Below are experts of layer 2 (counted from 0) of a mixture-of-experts language model. Rows are named router (the router's row for the expert), gate (a neuron's input weights, with its number), up (a neuron's input weights, with its number), down (a neuron's output weights, with its number) and show model dimensions 448-511. Each number is 500 + 40 x the weight over its row's rms, rounded and kept within 0 to 999. Numbers have three digits each.
After each expert's rows: a language model's description of what the expert responds to. This comes from a sample of Wikipedia text that the model never trained on.

# expert 26
router:525473532548534489426563487489503552559498434546563459478511466405537566533442500439552451534489416423476524546473489519479443521521504472412523517488507486454479579492499547558444502503483507
gate0:486485616534511475425529516539524460567523444499497479445519516539516566493485484489575489571517537545479539497531483503482437526503564468541550424546482517465493455498482447495483515486488443
up0:521472549478503495448549504536499532527544462477500461414495524511489510498492464520498575505525482464477528474563485481443458583514546493555483524487531490456428456527493565501482468494512539
down0:541522509493501550414453469484498542515531444460535434462509491483432545481555492494519521575496570465397533498541465520434445547477534423548483457489475520494531472519552514494457459483485485
gate1:507477425539522489443509447464560515497556529565507506486459462486599553433530479440451492509502490472534367491479512503442425539503472533530521468515563430483509515529448541487542497488546494
up1:502492577474577531475463509555526516525492489503565478468493562497479516552478515551519478486473485528503437501505506526510517516549432476491526575516513518498495539479571461484446490499521538
down1:475433504548501502535519539470540549561535464546469481504430462519457510467509417537520470469549436451445552493543505569496525561475465454459435458493495564500516474537470492533440478480497496
gate2:539490534545446516416487494438478558510504560498487489534552466446546547485498498523513478500447517526531570499522481491427356513508471470488466507488547508497525545494452400529440460470512554
up2:532547496611525530460546477504539455553502461425525526466519492513446438570501524550507505524524560545517533488488547462557523516537500545488425479453475549479482610528542501509505551426502540
down2:457513493474505507482600533494535460525477470485418570495522546535523518542503501431517494475502539532512576447431514535566535538500519475436502501505395513575464502522523443480498507434520550
Description: Word-initial prefixes. Opening pieces of longer words such as con, de, dis, un, Pro in Produced by, and endings like ical, ial, United.

# expert 25
router:529504537534507477552466497487559509526521553485461470441500552548492493616519534493521496505495483436493521480501440591527452521412542510474525475453476457512562519436502536572515503420443460
gate0:554451442458503538507523504534487548552532545517533479501501524508492502468537471529456460521456516425466470467520547419459515537560502541456566422502472471558562534465529502477536527380576509
up0:539549493495497467547464547502549505456503506493557544467499436522493499491487486442540448441437564502521487574533462483512475543491528461510505531541474579474514523532480567537492565511531478
down0:543550490517477503514527444530503491522465455506613437478550498519474516463517537527473543570440451411537529491478518460567486469513540403568441574569460537457453433528448529466538543486516530
gate1:542510585523523503537538490511512576482508526431467472445467529534522518551543452490535486538479537469540509534515477478505479535537474547534445537517481459542417574461528536518482487518445491
up1:491447521493525519470512533500531591486470543419516442489521532505459564528496494510526449435515508438531468529574426486486448536510508470497515508533492510544457521494490519514456494473433471
down1:523498547499473481568629461524488664450482502483503459506518550477493498481527455500427472521525575458477464538498468515536526518517499477543525513496441518497478468401467495504542471463545483
gate2:578473497462472471490562541451483546515469518449526457515406481477518528350487522416498524571501538524451550513565477475506590480554494560489485610438552418449537493512566508499383450503538539
up2:521591541461472510436453378451548467485556605511489523444580494524532525583551528512510451521523439461472484542488502545519531537466514495515417508519488575522518554509511458450474418499426447
down2:405437427542495489394449499519458526527481533519471508512547523479507562413498494494502459537513450547503494527467548466522472567515548439444483507523484568495497460480498563499472449499524529
Description: Non-Latin bytes, accents. Byte pieces of non-Latin scripts and accented letters like á, é, ö, plus word-opening pieces like pre, Tun, Com, aff.

# expert 36
router:515485533539468446524543468562546513473550471543527509466492465479469479477507525499454490476558464509535518481524482570494437481439514475529486457528495466470484578521473490543555521499467517
gate0:465457451519519486427464500564501512506557501440471593556549500491508471554466500509482453508450535523507569486524544506499579450529519606519467561534548518507511450480497535478498462447540425
up0:511469481440482534516517500452479515427536438474520485535468420532486428526508437456453539599524468492568548481500542490461515469511565492532515459572565511525501485410435454491505557503432476
down0:506486514441552527461506536528545536527417475491496508536478497583471506506491414578506429578463520542460533526500451524519529481478514493502479448506518514588530516517536509541437566538501509
gate1:463506451501493380452583505512471491567470431460516569522451502495508495502551542509455477512465459486577552385473499566469516509462535501548502501458517463464410509547463443523520478589539460
up1:503542470531448523568490577494516491501557403507501514474480535494504468522525455504482486507449437493577520506529503471450504503524515563531511534473504488507446481567522405468431531474491567
down1:555522456463500495469450554454500538451504495529515540442434551519478510481498511526554510519516484467461532535438487449498529463473484487552522467513524530456531437550532468570523444517525520
gate2:496492517449491581441518606477474540541558483480526449538460470498464514465469513489516535467428531497443589516503487512503533522413543447526461494457501544458492514452419450519481503454475518
up2:506571476434574528466524596482469516581536490491486489531470470489496499487451387430524485504582443516445491471419531493489470588492496475539455504448533544532500540495495540513444473429491461
down2:471481532506499507542496527447531489512516541511525487516463506536500467447432444426469505464464427476513438553535437471499534576463491510610522511495518497580591505597488566471492490488427498
Description: Single-vowel pieces. Short pieces inside names and words, like single vowels o, a, i, possessive 's, and ing, plus was or is after it.

# expert 29
router:479420521479470492535439507519471479418514535479454473492514562500487595514493408510521540564501558467499488456459542581461556421502469489566524409539570491480420423426476497553474494462474556
gate0:515534541516542482466449486539535467485524530415492586487408461537464472513555505506492528384553529530522531565427503533524559580450479513468550535511471554405511540518560522490502419545541559
up0:519512588483499486439433441500482614518538441480470476525433522527452469547498485535480515469571549471499485534505464468473539503477455549636562525521488533558522462519522460548502520499501527
down0:555498414420527510417525485462488569513496540498472572526447559491576430501507506490485487495535497525479540443451455495510459521499554442485479477505477434495519510501564536455488535486488548
gate1:535507508548477472477490427462505466497489497517461546483485479510510575489485570513545500534567502536480494529461492520531538469506451494429449495514539509517521536401500492550525550542513483
up1:524534485561500492531547515513574516491479506497560523580434507482462539491507488547485489524451513607514366533492514534541522541503443523469528519494499568488505476495510563533482462432550530
down1:479488539471517507410538437533468450496505503511504492486521503581446498504575511531548531528518485550537482566473470479455534529518496509505458465511588444532531414440534462473540472557500516
gate2:498480473476465567484473468472459477475495438524506553491550532511573521560544500471549550512535608523482532486410481504522569594599543530539401460521524457489487528445432551583442525541505513
up2:457381514578532465457488472522552477455521476596493528550510523574540581484500534549457455496485480517548432514467523578402513546428497500416450553493509486453505514546516503523474492448478421
down2:489431523522506574563544494491487500510526444528430464518508491443484581493450450513497487517544516507486523512428458409485487533514502547493454504527614537500491549486518567528494463445534500
Description: Word-initial letter fragments. Single letters or short pieces at the start or middle of rare names and words, e.g. Gri-p, Sim-ul-ator, Blazon-c-zyk.

# expert 7
router:512445531373474534533466526532551465495544517479496479511450504478506586486401518509481493540523463508491501473420473504514475518390556493557491467537511471551537489521476487499461540458435532
gate0:443565483500455561440473477517508527505512458487454542520449472468433484506524486428487445473504500536524430507536518465500460514467485460500448505595487464485507516506550486506577507475474569
up0:483523452513504436545491483540521448537519503504464491446481501487489523511501498490501548546508547503501482489508520559463528491473508482462426488491573520443484479494491490553461528513480507
down0:499466504490494521516533491503479461478449518397529494506461458448488421542514473474521459512463470506527541497487465423546512493449500532547467492460533486505487495520501488560468480467475513
gate1:403516498501529426496566456540533562454468505435494538508509483460507441525545432497474514554486525436459469540512466441420519586548452469535450519495533554410563449505585491551483485431502515
up1:510483553434529525511522488535565445442377501623571471523513552538491503434472485490559550527471581538493548459520529447482574452467554517499499518481489513527518488525541486512424492440445524
down1:461461513547478501481531466499496485454450552426533437478492494515499498537478442510562463590523443504482556502500485551528467491514488471473521491459448463503523473469498543429513560479575525
gate2:455531518527456501534456446486500472518566442508440554538530530490440514489559530528492498523473550563531536578543514553548518518550509478465533483459485535487475500466416406516480540470521479
up2:488490508473502463495470561535589502513475499472556594516500572502487531496514451487464507477548536552491461505501467457503510451526581465482485492513500547480515519488506542527554484568512463
down2:550513430500518548468473475494569532493473579526554496482526462477508467535482535437490544504496549583528463544435496517455440469521487529555492510513408463448498555497452533427489580483463475
Description: Mid-word consonants, dashes. Word pieces inside names, especially f/F, th, ph (Fairfax, Norfolk), and en dashes in score or range pairs like 3–1.

# expert 19
router:550478492472499510513496565499508491519520474465578505410609489515502509419445570558557472509560494484478518558527525504508507465493514584555470486501541528485550523467566555529532496469469560
gate0:529426473471447502413517497481557580486453578492465529449567500480501520473547559469433415505432547455482525533479558544537476512519555469511541472472508490546559533565468512418530535494473499
up0:563516582483480547536455554506519527470459488473492451437477552519548493462467545459505482512476473500615429498516598472463534483510472473501496475473494530543493431425492476453531503473427490
down0:551431455484452531537474487556486456516469474520479538547527527559518487472524533505511523528503429464487513450462502513492501493477544468581509487460400563485571444485504510556524499534540565
gate1:576559527517505554513438572443478568538452532529538519488570524493478498509468521503428534507491522539466500532545512529501503422536514526540563537455493501459470451506424461508546434525440469
up1:546521540499543480415469508503517490566501487525506468498467531458490500500475482533416525495437456495500495519474558426463529526598414505570490496504468479525557517468502475530451539506553494
down1:539572504470509530473502502566494538522508477451498519413469463503486521536516534543492461529482448491537516539540512543417461515468511423606505480421544519521519520529578553476579542524529454
gate2:502417440497557575501535502539492461491515510461481507526502461466471436515522404499547511487493498481484523540500525439521500530491571535482460497477464530495495484541449436527476441523508468
up2:445492503427530514441522495549501441455483561435517515493553450532451433562487403395490536565529510435465492573484481464487513533515466569469511445525532387491523485562404524547527562550491565
down2:498475445542552514571592486492544440449481534486483511545486505474495448475408459580487472600476425496459454540433487501554491474497439539509458553574415444552493580590414479556416491461551544
Description: Table pipes, acronyms. Table cell pipes, line breaks and hyphens in tables, and capital letters in abbreviations like US, UK, PAL, BJP, NWA, plus Billboard.

# expert 6
router:467510438459530506455571446545447518468465505525477479497506539555504523427463516538433510475496509463501513527464472468476487505510483503540440501526457529512593514508494538554437534454523495
gate0:533483518456444492515539519516486537499425495517464523409514500520488415523454502517529525465532478493555476501515458549452490519452505480472462464439482449458477484532475475466474478460455427
up0:489475469501490505498532422483495509440496454517436485430555519478506472463505494529563515478538587424459437551411464502472518468478555475492512496449419499462501477536519524487523524458528516
down0:458505453497506444529497482544483487447452526495541524481471562498500417441445502533439512495531508506489453401463539474501453503545470520438536498473480490479455536547446543401514559528460517
gate1:532485544505537478535395515603486555478410514494415580492489480527474514498458581481503463546440568504480529565514470545473504503436440470424538542505481485432477448505461501510429479521438492
up1:609490532489557462454529520518517534486438509530554523562429472490472445549486524559544479487545520453474426510550520521554516549527507452561583498570555475429516521501464457610512527514484487
down1:439470519487538511428434520537552529525542408563441547476572531499458556422574571567497466459528528555543562552473433449422515451502523460549568472433481539469528542470515512511466463546573545
gate2:496512441486488515551482555517509527487442461542402494480508487452508503556483525527498493475494518499497461507508556524482510428492442476524573513535558494394489502482516594569523483482446503
up2:603574504431494461459450480522480497508513535476469565480584435486522529562509495496498521477490453481423471490519496581475447460498453494610514513504489510465491480481553517535499446468545511
down2:544649505477492479513485504516455506466473526437506475493490545479505469532454535528559453451525464483559545504506448509517485487475511458554578458445515531478537507484560537496522517504497494
Description: Line-start markers. First token of a new line or sentence: list dashes, == heading markers, and capitalized openers like The, A, In.

# expert 31
router:528498501534479518550542558503526466519539534451521455473544476478510522503499554489439560590523435492453448512504545512505515542481558470517469520427431459567582452441422517567532554521493485
gate0:456455473486494574496467535535457502539479460449474506500476440546499481462456431507541516468526528542517477556429505472538491478440527551571493441503547502476419560485531483586531467539497466
up0:547372525537517520454464470516528449503500536566487542517428470444497442490509476494437505497519563485506579551515503474494379528539533467497538505426467397524500482466526456521497455568462480
down0:527520492456533451554493515552485494510524540436533509489541502534499490589443558507504550444540493521571501518518479581594531518503505554491499520521603555523459585461514498488543514514481442
gate1:564499581512458552490569527531532523513486539501490517546550438514484450395446520491466503538494532524489547499517552553600508485566495468534540507542443551479564561450456408476440457461471551
up1:511540512496514499531478497495468518475499471485485474513535428486545509492507509546531463488484550513544486507494545478546533453558445488552516456508509481457559494551476495487472517489561453
down1:491545495493522535451491479479548481496502568497531466477514575531485492514529480460504574498528508488525455499459480395506458483477497471525546516525542519477526437548545447485523476510450481
gate2:436462464536429511468520429411466499468499407472463525500528503478454529461444470506555546447510492472478599532500538483533493514523556577491508447462570531472489500568521565472467438463513467
up2:496501522518405489455583477462533480495516479535489503472484551491496567532497507452554512465484487542542495468498478461483510442545554553479496491499447439504458530476542539441509522542539574
down2:551516488498426504503491492553435549447407505497519478523468474469494464543505497469491496518506490533488500532541464438544538446482498501481434442488540471513506532552518490551515461513530413
Description: Word-final suffixes. Closing suffix pieces of longer words, such as in, er, us, es, ian, ers, ensis, ination, often in species and Latin names.

# expert 62
router:492505555409465467493524509521518496453557575455534485481560541452518572436459520538481461536503468571449514482466467495527435490498530553525446494481460525494456469533471475564548541503528451
gate0:498503425450542409486511496493462555548450465460485575503513496552467590424464518487512544515455567516481516511525475490471441439567472559481453516542563553502473461569492507505502391527454477
up0:418466441483472512412469487465439573554542518543476490531507525576454584495450550458480503514594487540518540443497477522445524546523541492460492512509420487445467513413500514510536485432553473
down0:527526475439516502429494459448446512512514518449536646529519537507461387446523541467548492536457452555495527477506505480507544530471484522543523522539573498539542493493514475498483484427461483
gate1:501454481467475460507483488512457453500505471525562489583574487522545514560485513512546521492551549480548568473533469548480488504499476566535448458529585509510475490503543498541431405429537485
up1:507461462538597505498544484481470431501511429503460486586521521492528597539459511448518518422448475483474465492497520558508479513460560442503486488472428524520526533568507594514583560494491456
down1:471468469512531477506496428500575471537467491465519552514449511493437441574515494442508439475471518529560556531526496482585511554505583429510458467523520579583483482476526466463457495514475516
gate2:455548535459510537474482482510488582559528487446530517539561522510414548438524538493447443511509530522532497525446460525417445500561468472563472542544492488538442558512528481456478511459471424
up2:524469439515444466502475515493536443555433525477493484487469431510564471528482469501543540446419597489512552530555483575525552474411601524590506517468517470472489472534437555515515476457406534
down2:492488506563537576440482530432452543523511519522530539531443482518470494512493541503473523531491500508456467503564535536526523454497528468491543426493500469518531503549547585579477495457451419
Description: Hyphens and opening brackets. Hyphens, list dashes, opening parentheses and quotes, as in COVID-19, self-released, Italy (ITA), often at line starts or in tables.

# expert 14
router:520520488462486471534449432471431444424553389455499456476525485440481568524517500492454522512529481480566471456527504488514559480524475491546499509540510446429515479508515499491542496493501540
gate0:500564522505473463431522503523523490534438471471481537474512552584444473515469540426512536551553525574530526482539522499564499482477443561422494494486472510466487465524471476573505456514547514
up0:502482439438441479522525484526480556442639484455506460487427495452450504518466480513461423501543498485539523443501498485517463546471463524458434560560446442493512457476423504514475508563477559
down0:547569467504543493509495568581483469491482545573455499520518445469487515465563491516480403473451479493524471572432501438473498452475509412440522551490493473560522459463528543525466487543488445
gate1:499566563543496529423559450528458530520542520526503533515513491492472529492471548524537588498404450503561478457515483551489494546486498521467541503488502508464525543520498450546507494544523517
up1:473522548449516468543481514534486522571515492499511479505430453521462509483453460469543474477512402519526496509532517426572438493591511490483576553552461496445520490531487462464550571513512518
down1:446453493493432442465511503471500456495533498529469577539517487444528484494547551405489489513511463564469488535494465464519591539429515524537498576526521537503558463532544519511544455535510543
gate2:514438455517509546431455498487430560510472477446486465504485558543457448517557429458480487520494457466620556439521440513499541476524435452518460502517463546542518461525525452541520487457502461
up2:489486493489551524480558435478495498407513435433484532569561523494475543476524460526539492561423470442552569536500545453498527436525493521592524480512566409478507519442510471565438475476582498
down2:426481466542501493543533474604504493638496601440504442480507517466522475574545495476503499471493556506501472561472507480484452521485485536482537485559451431464398514526494493465504422474461515
Description: Born, mid-word pieces. The word born inside parentheses after a person's name in biographies, plus short mid-word pieces like ar, or, er, h, s.

# expert 44
router:521504489484461434455501511538482448531539516485503491521469519500404470526558490529549594540526453454461452453550510507477556465539475461502492479538573525466539523508480450434510473502436492
gate0:499559475530472524496517467512509491440521487489440513515422544558507447398556478503482469485502545474552530536445476466548520567490469507524527464517442532507472550490466462531501452503538497
up0:574552483587555527563549528525548550500523508511526505568506439502518501495616527509460446411555521509460464520554504512449546538529515513513473445543464556573520518581461427554531440459525486
down0:535489477437482522486451517448522493443559480486536512494517458545557508528533427405422531584464469525463493486440531509541463365457414510471511437495426536469501374514402431530483507557520548
gate1:513533488457445472518528481544490571489508543441550499488506500544417410490537498518504482469495463466459451511485426460434480533503565529449506482533550432461543528477510425437514445499507519
up1:540464453479546481482487456515478509495490527526459555530532481508492544502422545427501483518498493449537518535452551499530439564429483471510443471498513452462450505503527485560494545462539551
down1:459467498509478466511483479500464545535438494463480611517529459507550515518534515462545492492509467551506524507405448463610482516530546530488491501460540521576538543484560437546491507479462544
gate2:525490549549486474476544455535516421453460505574529538480460481541513521497507455450515538489477572491612574432530515462512447561577533497480455508523411475506483542574541502432483488511465529
up2:501516547487583546505529518464505506513495527468545468483496538516504536500474523499446502400494454517420551547535527506494461431513548557422521472399485527476447507471517561501463438456551491
down2:556475563432454480448497533421506532475481464458531545499467550522529539543503499450471515489543485528530538562481589537448556529449475498579529524526487537522503520578548547433493483533591441
Description: Word-initial single letters. Capital or lowercase first letters starting a word, often names, such as D, R, G, n in numerous, d in duties.

# expert 21
router:489473494496522494493480511491573564473420496423490518500433477488549556490506561522497572486530552472467468517422511495450491449488442446536581512435460486466482548481469548429500554500524475
gate0:507435454506470547460441492447536504552533452485468487496505509500505454478493559497451479523468514478510496440543526472555497464541585487521575449544500398506503577461513529516501525528487566
up0:497475517481516467479467480451476405490540508462481464446452501543507576556470506492474489522516537519478542510484476443504429516548495549481444511493538494570481464498505480571451493462472506
down0:489555573500540472500600499526496480472480453518481549461509512508548497520538512473488512574476559517513539478497526555443519515516545485481522534517521528546532485529461490571533500566524573
gate1:449460435455535431571484485482486516427462510500520513507470482483504543581553507483498478448488535566438477465513515482518444500500469516446490523563482490489446475472529507489519608473495533
up1:476548557465514546476566491573495428501517453489520498470496586563519471488532565567592509530484376509500474506515469514474543523484526445479535491485447510521549496533475538520446454577528521
down1:476530485537484539467443495605465467453466512499509496546519424504556500511520535502562424508504530567499438559539568547506509546521495524488561454536529482517471553515503533499510493509515510
gate2:486464535564499409466423514477535507594488600550469508512492448486606538478531406481529478551392532526470448498485540555481503529532481483478539514518427551487522509500420441476506478490410536
up2:426423555525497507497487525484491529533470553496481478518471518495471459448512470515488518481534521480560501552524527622543517466479504549427488458450529511531504482515492470556502584533460556
down2:454500520552516552439462517527469505463486429554449444549482470527461500544486516619489499489526504540451474524504550522403438490473548519472524477518511449464516477515385481455578493522524523
Description: Person and institution names. Given names, surnames and name-like words in lists, tables and credits (John, Howard, Kevin, Dr-ucker), plus States, Party, University, League.

# expert 59
router:462559538550545550533505487429506490545492546534544483581499492499452568530493516541520494501474509501519521530499548478541512513522487515508518544495440478441555408593519523464515531529508416
gate0:531489408472527473408558575479542529513489473468498519542537525511516490482537477510519543518437473525532472447457457516540488479528414459564482610521526464484477445483504512463511485521517485
up0:472510580451575464520549493456515485506496468482528480522509458492513611522510525552490449529509467506519458547451543486562582454528525483466564524503471523506491546499488533543491518419477471
down0:531564498493481449498488537474513507466508532521520503543480513507480529464501518516489512462484448459580537437470528435527614518508481536487524552496530460532465469514470555457531476505393505
gate1:415639452476495446558447485488521477512495482445461494551516505555514476517583540561547502467560558456542486536458485504536466482493506499567500490470462546486472526478565522521493517516485502
up1:514526469566547526521446466491500503477534531538580475480463523588532480494495499506422509520481568502520508396453504495590457535454509569483512496475567469445474499587543528527466471474483440
down1:527467490474485485486528493519447495397456511524450478496535462412494483506442469462528549562531511428466479417487542512500523581484522519493499499556478470494523573515483538521543521503493375
gate2:479480509530540471491504522491487477558495470517483492470550482495411568442487498458502523518558456527566497482457514512539513461614439497488536467454492558439462451511480549548542550404512466
up2:570500485527529555545471466450491474517430563497420572511473450521561512490544465448430541463416497504462483525602460449510532490502476521507466523599523423490472522474540518529459476461545562
down2:523493498395494424501523530508520484487479499478510608550517515529468496494523521497528494523570488521510492495512543504516490460474506523520497468558530467517461512527564557453379480513505519
Description: Auxiliaries and plural endings. Auxiliary verbs like were, had, would, may after subject pronouns, and noun endings such as ers, es, ez, inks.

# expert 35
router:442493466510462484474532479450528484507466484471546494482511525485530407452488498476431451497447466572426536479472503467485402484469554473519484495443487490528469487524509505484476528539525537
gate0:492548454506499456486383482461463550407445497504541467459500497540458536541472542518492496537452496530490575538545497486473456484512535516545440533503553518559505516496460532554444487540559386
up0:515532482490434498439527558488435494481502529526568534377544540466580479511387497461514504475501596509439477526526490524480478463504526512534436494498535467516508484541522505446520532459427404
down0:466531469476447526508474447470434478488491446533479468516530469540569458474461499450467618460458480438482500539564509544495499478481495549483462550454485494506515522518481487454542474565465446
gate1:490469494494497505520520476530492427523508520476502516470497558447440487456475470456595502564497551511462444440510538503484440479539513544497494465509543520514508560575524472449522485428519475
up1:494504517485445488500499456532512583482530524476459515492529577507467510468470464472421501475564577539509488569469491522500503557459511517495476482443520519544559519525541454543519515490539427
down1:496467597495519522469571560526524471479494554501479460554503520480546499484530460443490482443504560485534521528444488483495531507504572524445499518447417510523423446591501435548523554486470593
gate2:426467461577523529503521445496546501527549449530537553566478490574506488491464494469491457400470531583495478460454478454559494542507534569500461482510490513434464546506473448505486510520506536
up2:528492562481448471442506434478497559537512463453441504513478515493520513424465454543494491477498486475458478506486435570485531431488477452478493563523475451522454498520515477404514511535571520
down2:526514506516542522432459529547526429513569476489603498517521466566615521443428510447574501463446529479499557552507535487409474501511504468446474549471487496532462482465458450419516513508502477
Description: Mid-word vowel syllables. Middle syllables of longer words and names such as ang in Evangelical, est, ai, ace, reat in Threatened.

# expert 28
router:572474537494484475548477473468480475434506531558500461449537501465497505524513502548478502521478434460436460525498502454537542427534501446485525466488534471520487526547465549556476562559533437
gate0:441475585489526502453559479548530559546514539479451536532473518530547468515469478527539465451508500497515555507484470546405519464510450545481456515438525521482534474454510439445534458481480499
up0:525485502466431520557451543458478510429495516530441551484421476492412478512537479489545561526442485492575536489511455509474522449534440508536495497533444493454461518477575531540511475495444528
down0:485456513446526522463537491510530466522476526481472540391491474482455438548537517561598496498474458514490492526495486440513524507477486503460525504582504512569493523415545462481510472570529454
gate1:487479527474557490485470508607540549516512490556465573488498502531451451464551533557496548478566488473449542490491481521553482539537511583512528501498498546549476509512506466483532545484488563
up1:505433502480556531506511496595470583494464523457424478515554484490482404514456417509530534485535536525469494512477485526573584450487467503459460486492532508564469492495490551515486380488509514
down1:536509460500495527476446482492561489475560553494509501451462543520543514505517492529459473483536495510537465453491462464432484477488498457542502486488460498554476501598445537475477497462408512
gate2:495485540525463400496452486507496517498422453436450532543551455510556520431497475455532525525539499594547544443523476461553519547512440541515557525566552510493504490526575571482511455440489436
up2:499560458532448518542498447519437533446504582490521580541514512490437565508466484520434531481533483516458528521518506485512488454508530507447477478478457501504469538571602456475487470504554481
down2:579479495529488420486579557515461443477444548485487585557513491531432580504548412485526475426461521472535526557490463500487525550490490495467558544513496541482457499493492522495469523476512423
Description: Inner word syllables. Mid-word syllables of longer words, often technical or medical, such as paran-orm-al, End-ot-helial, h-orm-one, Qat-ar.

# expert 17
router:483531450445511494465437556487547479473463514468530484511513494498490484478520533501502489516501450499615455542538550441532465497480580452456477501457500569573545544445516565475523477473485557
gate0:428470534536556489462571473505500457479514457493465441486450525536460480510438494455528403528440553483543514440495469556566487490505484534528494496576498505472555503415514547533538487481471521
up0:475505535517481477475483477530509526503452475505632441471494540478568527466483562517504527518475497553512501510511550431504556520561522475493444517548521495446498546551474486436487496478511489
down0:502509487490508461428593522567519469474554580499503513452546501419518459502498461468495467469515541487481521536506549496571490499540462461534543476449565497505471480473527462482474445468479507
gate1:512525562517547489525484490532520516491527556445511508513510505512535541430514544514497452456463489522523491488482506522470422533569524529534551481498556513514497510536487525452539439387436508
up1:533499435510498530479453499461514509516534496496548497491474445472450497456553514530429493498562486475480447549491492482547539478524471559490531502455469471515557568431411559413524554478430515
down1:450456467456470482528494505525474451525479492546545510495520507541516472433465561480489486486545519454458500562471486464411509504510503533459498497529444516521533506527473541524490509534476481
gate2:478530514472494481493528445425536554537512459514527585514489556523579520469495472477512510479486586550611447486501512529521531560480497536450546497435497593478511530497546478441495480578502497
up2:520455496455454490463545533501469431557523501495461437456534430543426522507484470530589598496576478525469468414488413564498450536438465514473496488509542469525450531432472489501474534434445428
down2:457470456405494440484437523556552583486458497534456534506523498459537406570546556480456550500503598503490527480609478551492491544483527490426531519502481461467559513513460471554518487500503548
Description: War and word endings. The word war after World or the, plus plural s, sentence-final periods and mid-word pieces like ons, ond, int.

# expert 57
router:508492437496507517493545495535420495540457515485463519526465496492457488482497516507476521557471477508467475501422525513421563581549463475523458512533494550557488450441490503467477463536516469
gate0:500508552463567553516532437526587518500502522506525499447432582510564498605477484504545500518516463494473474497500450565464530530487450521494568597431453460492488456525479510479448477550530460
up0:476471491497525500555515537525529446482514494521508522486510463517395432493475505517603491513508468505515464520501429512510455481443532496453491529478506501543521564510472482449518412534441563
down0:510495483414591506517531497524503480511522489521543507505546498440496444515472422483559517538468467492468440494594482497533530516473472508499409511484504519514527499525486511467468548495538529
gate1:449497553423460579433505458551472488506411546515532536563497518495519478502502499494449528583486530494518538495455538492467423478521475475486498435567531532525467480496532523427543386515465555
up1:516495518511521521565506526507545467515541576544516524479516471427532506503553514478491512502486474526468422463521503514498483525448493523482538514506542470511442526535525534504457544507557506
down1:534475530548564449515496477555503527552530518431447454421484548491478493470499551475514488543438513482521425472488519477510473535458497506385501584485549535487485471505473477483477512504518493
gate2:462529506537516501419499516488484478532477513485530446461529519502551513501454412548525440469557501514469530523472491499443516483516519483504461536533535537566492496561502463539513427475482518
up2:530505525525497488474532566459384480518476445442525479460490571468556529543516525496495542441490547447496516492459474460527489504564487449498483584457454472449433513465489562549490544506398451
down2:495503519443464484446549513477504436530490562456512472574452552463527506509509477578525474558494538473524460466470542437485441517478475502498564511427476511553564497457522523535453556503464483
Description: Places and nationalities. Country, city, state and nationality words and starts of foreign names, such as American, York, Netherlands, Mexico, France, River, Church.

# expert 18
router:490483450464553512495423451531472518485461523522583501511471508465535467489464476523483532569539553508441492507451543446456464465548472503499491507511512506471482547460470480468497516441487437
gate0:484458502462502489490525504471488490459494506560500549480504424510580505525455469488527580506401501461476426497471495496511433522533451542542514504501542464564508490523566447475458468544518534
up0:460443533568515494582544504450559504457487483526445500566548532488425522525471518473539514481476441487503625493585605492503556398505598507360518505494492495436484498495443475482490530459496492
down0:506526518505495451542572539480532548514489494493461494578537496467543495492559550431417546456509487478510530525528600504531468499503448393514496481583524511571508434520501452515526514478480498
gate1:501556505545428549505427468551423459508460404482471510475463491585516462551480459448518541461536520512464519479465521505560487509504469499463532523479533565494460520491567506524477475452433457
up1:524494533419495469479575600507534539371536477456548492509499488467511458488485483544505463536525517483427450566496426556505495476592597394484455442468475490497512495442533537484445502505474469
down1:455491482462521516527473552491523509459491460535530497415534464496479556471530481561493570527472521491530458541530461483469446458493489535511502470487554451480506472539418531445505554495432501
gate2:514536471583476539539497507477635518498430523456499490525469466547574534474445494446503470433484518529520490510515536445518552434503444529530488544529480507520517467484463550451561472490502416
up2:516559519535486549533513479483557485442483531552501519524457500478438465492573467545524486474479482531497494562489554503491476454485485383520471515471494469462465449467484482562536448531434493
down2:480542462543562499411491524518459520485454495474431514488478529513420473505501481475484458525496489517533533494481480553594564440496441479493488460483485448447454460576507456477523458509590462
Description: Of and name initials. The word of in titles and names (University of, Count of), and capital initial pieces opening proper names, like S, C, G.

# expert 54
router:497417477460473484529472427578481516513502433500452470489500533477478458504542440538469492531528587522496420514489552500524569422470536524482509437532521476500497547462469450399519492482524486
gate0:480489471552554446503508565453493532546520471540481494515570537542508480504507471543529523567511493535505484427579513522527470512515472527455508443462446499581577556514485452510575532564505494
up0:494439499527451536475469510488546516515528501551533385544470502530441560487545572522516542567449518505504550457503580484490526521509452470461545545449462512516487505477482455442524480507536552
down0:508465490512516475549520473507484462423462444598478447432505476476543537438496544497483476488508456544455492480441512571471523513533504484567517459444501479500472573467505457532455493498506530
gate1:535525483488535514563542469540567419511484511486428510482455498477549417588469437514506414433500507491456494545504551457494513507466493547502506521462477491520526523486425446462532535532523518
up1:538551528533538553555581509480473475529518486483509466560528480488513486556494486531521511586478462479520488559564480509512472533489519557509495499459540469503515554498514484490531522564506567
down1:510547484535462524502440496531563489447496448543532500468539467569511533501465512460461535525491434431503510458521462486486486493549482495519493502553538494474513504529458423480500489619527527
gate2:472524492511485530452462475531507558534486499504426472541476470461481461421454495475549434537461491471557529525498501572543511539481516556460458484509478540514481525530489480539528443470538541
up2:523486529525404569500516538522456559462525500491504502537520487517507504539493527568519483463587486511520454534502546380469514473474535483548548517475558526506454437441519459489476487405528497
down2:505545513407476540484525504502525467420403457573493462509511510486479529534524474474502481483457514469531512435533508530459442505519480553506564497508524497518507496455470480501486481531464465
Description: Capital word starts. Capital letter pieces beginning names, acronyms or words after a dash, parenthesis, quote or pipe, such as P in Poseidon, TBA.